python train.py --router_score="softmax" --router_noise=0.05 --optimizer="cautious_adamw"
Below are experts of layer 4 (counted from 0) of a mixture-of-experts language model. Rows are named router (the router's row for the expert) and show model dimensions 192-255. Each number is 128 + 24 x the weight over its row's rms, rounded and kept within 0 to 255.
After each expert's rows: "gets" lists some tokens that make up at least twice as much of what it gets as of all text. This comes from a sample of Wikipedia text that the model never trained on. Tokens count by the router's weight.

# expert 5
router [115 141 137 106 124 118 145 149 116 112 131 143 108 117 126  90 150 116 158 123  98 142 154 125 122  86 176 121  66 116 125 110  65 146 209 125  99 184 179 116 158 124 133 118 113 105 134 126 152 141 124 135 141 129 115 154 128  75 120 125 129 142 149 103]
gets: "2", "1", "9", "3", "8", "5"

# expert 6
router [143 151 126  91 107 144 149 156 122 118 140 151  84 140 116 100 111 121 172 124 106 134 168 112  93  95 160 111 101 109 117 120  97 156 165 137 134 176 159 116 180 124 148 134 136 107 111 126 125 137 116 132 158 107 118 145  97  90 108 141 151 125 154 118]
gets: "0", "1", "2", "5", "\"", "ed"

# expert 28
router [131 145 116 108 118 152 155 146 142 109 178 120 127 161 125 101 125  76 155 119  72 139 133  83 140  95 142 101 114  95 114 124 100 162 142 124 104 156 164 127 125  48 166 145 130 103 144 123 112 133  97 130 151 125 126 143 106  92 112 168 167 147 115 107]
gets: " ", "-", " (", "'", "–", " \""

# expert 1
router [123 160 138 116 123 145 157 153 167 111 148 134  97 130 117 107 152 116 162 113  64 167 169 128 101  88 162 111  88 105 124 108  81 161 160 124  98 172 174 118 133 120 147 112 119  99 114 121 153 144  98 126 161 134 116 162 109  79  99 127 137 157 139  91]
gets: "0", "1", "9", "8", "7", "4"

# expert 11
router [120 156 114 143  97 119 112 147 155 137 120 121 124 156 127  95 129 106 147 129  83 175 160 101 144 106 155  99  85 134  82 115 129 136 200  79  89 150 156  98 104  70 123 107 130 104 169 129 150 136 133 127 152 138 127 102 140 103 106 157 123 142 126 120]
gets: " the", " of", " in", " a", " to", " for"

# expert 23
router [129 155 127 118 125 138 157 172 159 119 159 147  97 136 109  93 156 103 151 129  85 152 158 115 103  92 159 107  91  96 126  98  78 173 162 134  85 158 164 100 139 104 145 124 122  93 115 123 135 149  96 133 159 124 115 164 101 102 105 135 127 149 131  89]
gets: " ", " a", " time", " out", " part", " first"

# expert 19
router [124 161 114 119 105 136 157 163 147 117 154 132 101 128 112 103 162 102 156 123  93 150 160 113 108  88 151 103  74  99 122 107  86 171 162 133  91 164 165 111 138 112 138 118 112  87 120 109 125 144  81 134 160 123 110 156 111  85 102 135 149 153 130  89]
gets: " the", "0", "a", "to", " up", "′"

# expert 0
router [115 151 100 137 156 114 150 141  93 125 127 169 113 156 118  97 119 136 145 127 104 142 164 137 117 127 120  97 104 109 111 104  94 139 112 109  94 135 125 118 137  69 144  97 151  89 140 117 127 143  92 130 162 103 142 126 100  59 109 145 120 158 126 120]
gets: ",", " and", " was", " is", ":", " as"

# expert 18
router [119 173 148 154 127 136 195 150 153  93 232 129 122 119 112 121 134 123 150 116 104 156 168 121  91 107 145 117 102  89  81 114  70 143 127 114 107 154 144 106 162 104 123 113 124 114 107 125 153 134  89 116 169 137 148 166  96 101  98 131 129 152 121 107]
gets: "a", "o", "i", "ia", "en", "e"

# expert 22
router [118 165 123 112 109 149 158 170 141 109 164 146 101 114 103  99 159  95 158 121  78 154 154 106 113  96 156 101  91 104 118 109  82 171 167 141  80 162 166  96 137 104 157 119 110 100 121 110 125 155  97 136 163 125 115 137 103  95  94 130 127 154 129  92]
gets: " ", "1", " |", " St", "o", " is"

# expert 27
router [150 133 143 101 155 166 163 143 112 151 167 101 107 123 119 109 121  92 163 126 119 170 131 135 132  92 154  89 101 131 116 138 101 193 145 144 125 138 166 119 112 130 141 114 138  92 127 109 110 144  90 120 172 142 101 147  82 126  81 150 134 146 100  78]
gets: ":", "-", "\n", "=", ")", " ="

# expert 9
router [120 163 121 106 136 148 168 157 143 115 158 137 106 133 106  94 170 103 166 114  90 158 158 121 105  89 144 108  90  85 111 100  84 177 148 139 104 157 169  90 132 109 147 110 124  94 115 117 132 154  87 136 154 132 105 152 114  95 107 130 144 146 132  91]
gets: "==", "\n", "–", "0", "===", ")"

# expert 8
router [145 155 130 111 103 152 159 171 132  97 158 125 110 134 118  97 150 111 160 104  91 150 153 103 111  93 147 118  87  69 116 117  91 178 161 149  95 174 162 105 136 107 170 107 119  94 109 120 125 129  84 132 170 120 122 142 115  91 103 135 148 159 133  89]
gets: ".", "–", "2", "0", ")", "9"

# expert 7
router [136 152 145  97 116 153 149 153 130 121 160 134 121 119 123 100 146 113 152 123  93 146 141 109 120 105 145  81  84 112 115 119  92 163 157 129 103 182 154  82 133 100 107 130 121  88 133 117 141 145  80 124 172 117 127 162 124  96  89 158 140 151 119  98]
gets: ")", " |", " (", "\"", ",", "2"

# expert 25
router [143 159 109  93 116 155 200 150 134 128 216 137 131 135 113 117 160  99 153 135  76 157 165  86  82  94 120 133 104 122  99 114  81 187 159 155 117 171 149 114 125  78 144 154 127 115 137 114 158 130 106 126 169 130 113 151 104 129 104 143 136 145 141 100]
gets: "t", "d", "e", "th", "y", "er"

# expert 26
router [131 164 139 133 113 141 157 164 147 106 147 130 109 135 124 109 155 107 151 117  81 157 154 109  94  94 153 107  85  92 116 104  82 172 164 129  89 171 160 113 132 103 142 116 123 101 117 110 121 149  87 130 162 131 123 135  98  92  98 135 135 160 131  92]
gets: ":", "y", " other", " more", " (", " a"

# expert 30
router [121 155 132 121 117 138 155 158 137 112 150 149 108 118 116  96 148 107 151 118  90 151 157 128 107  92 163 114  86  96 121 111  81 159 159 124  79 152 162 111 128 105 145 102 118  87 110 117 132 144  96 118 148 139 113 160 105  90 102 148 129 157 151  89]
gets: "0", " and", " two", " one", " August", " November"

# expert 29
router [139 186 104  99 124 135 181 150 147  93 195 112  82 124 104 130 135 128 158 122 100 158 173 123  96 111 137 107 124 116  90  98 128 150 153 139 130 193 138 121 144  98 143 145 153 124 133 121 170 141  90 130 179  83 128 104 144 107 106 152 153 157 158  97]
gets: "s", "ing", "ed", "ly", "es", "y"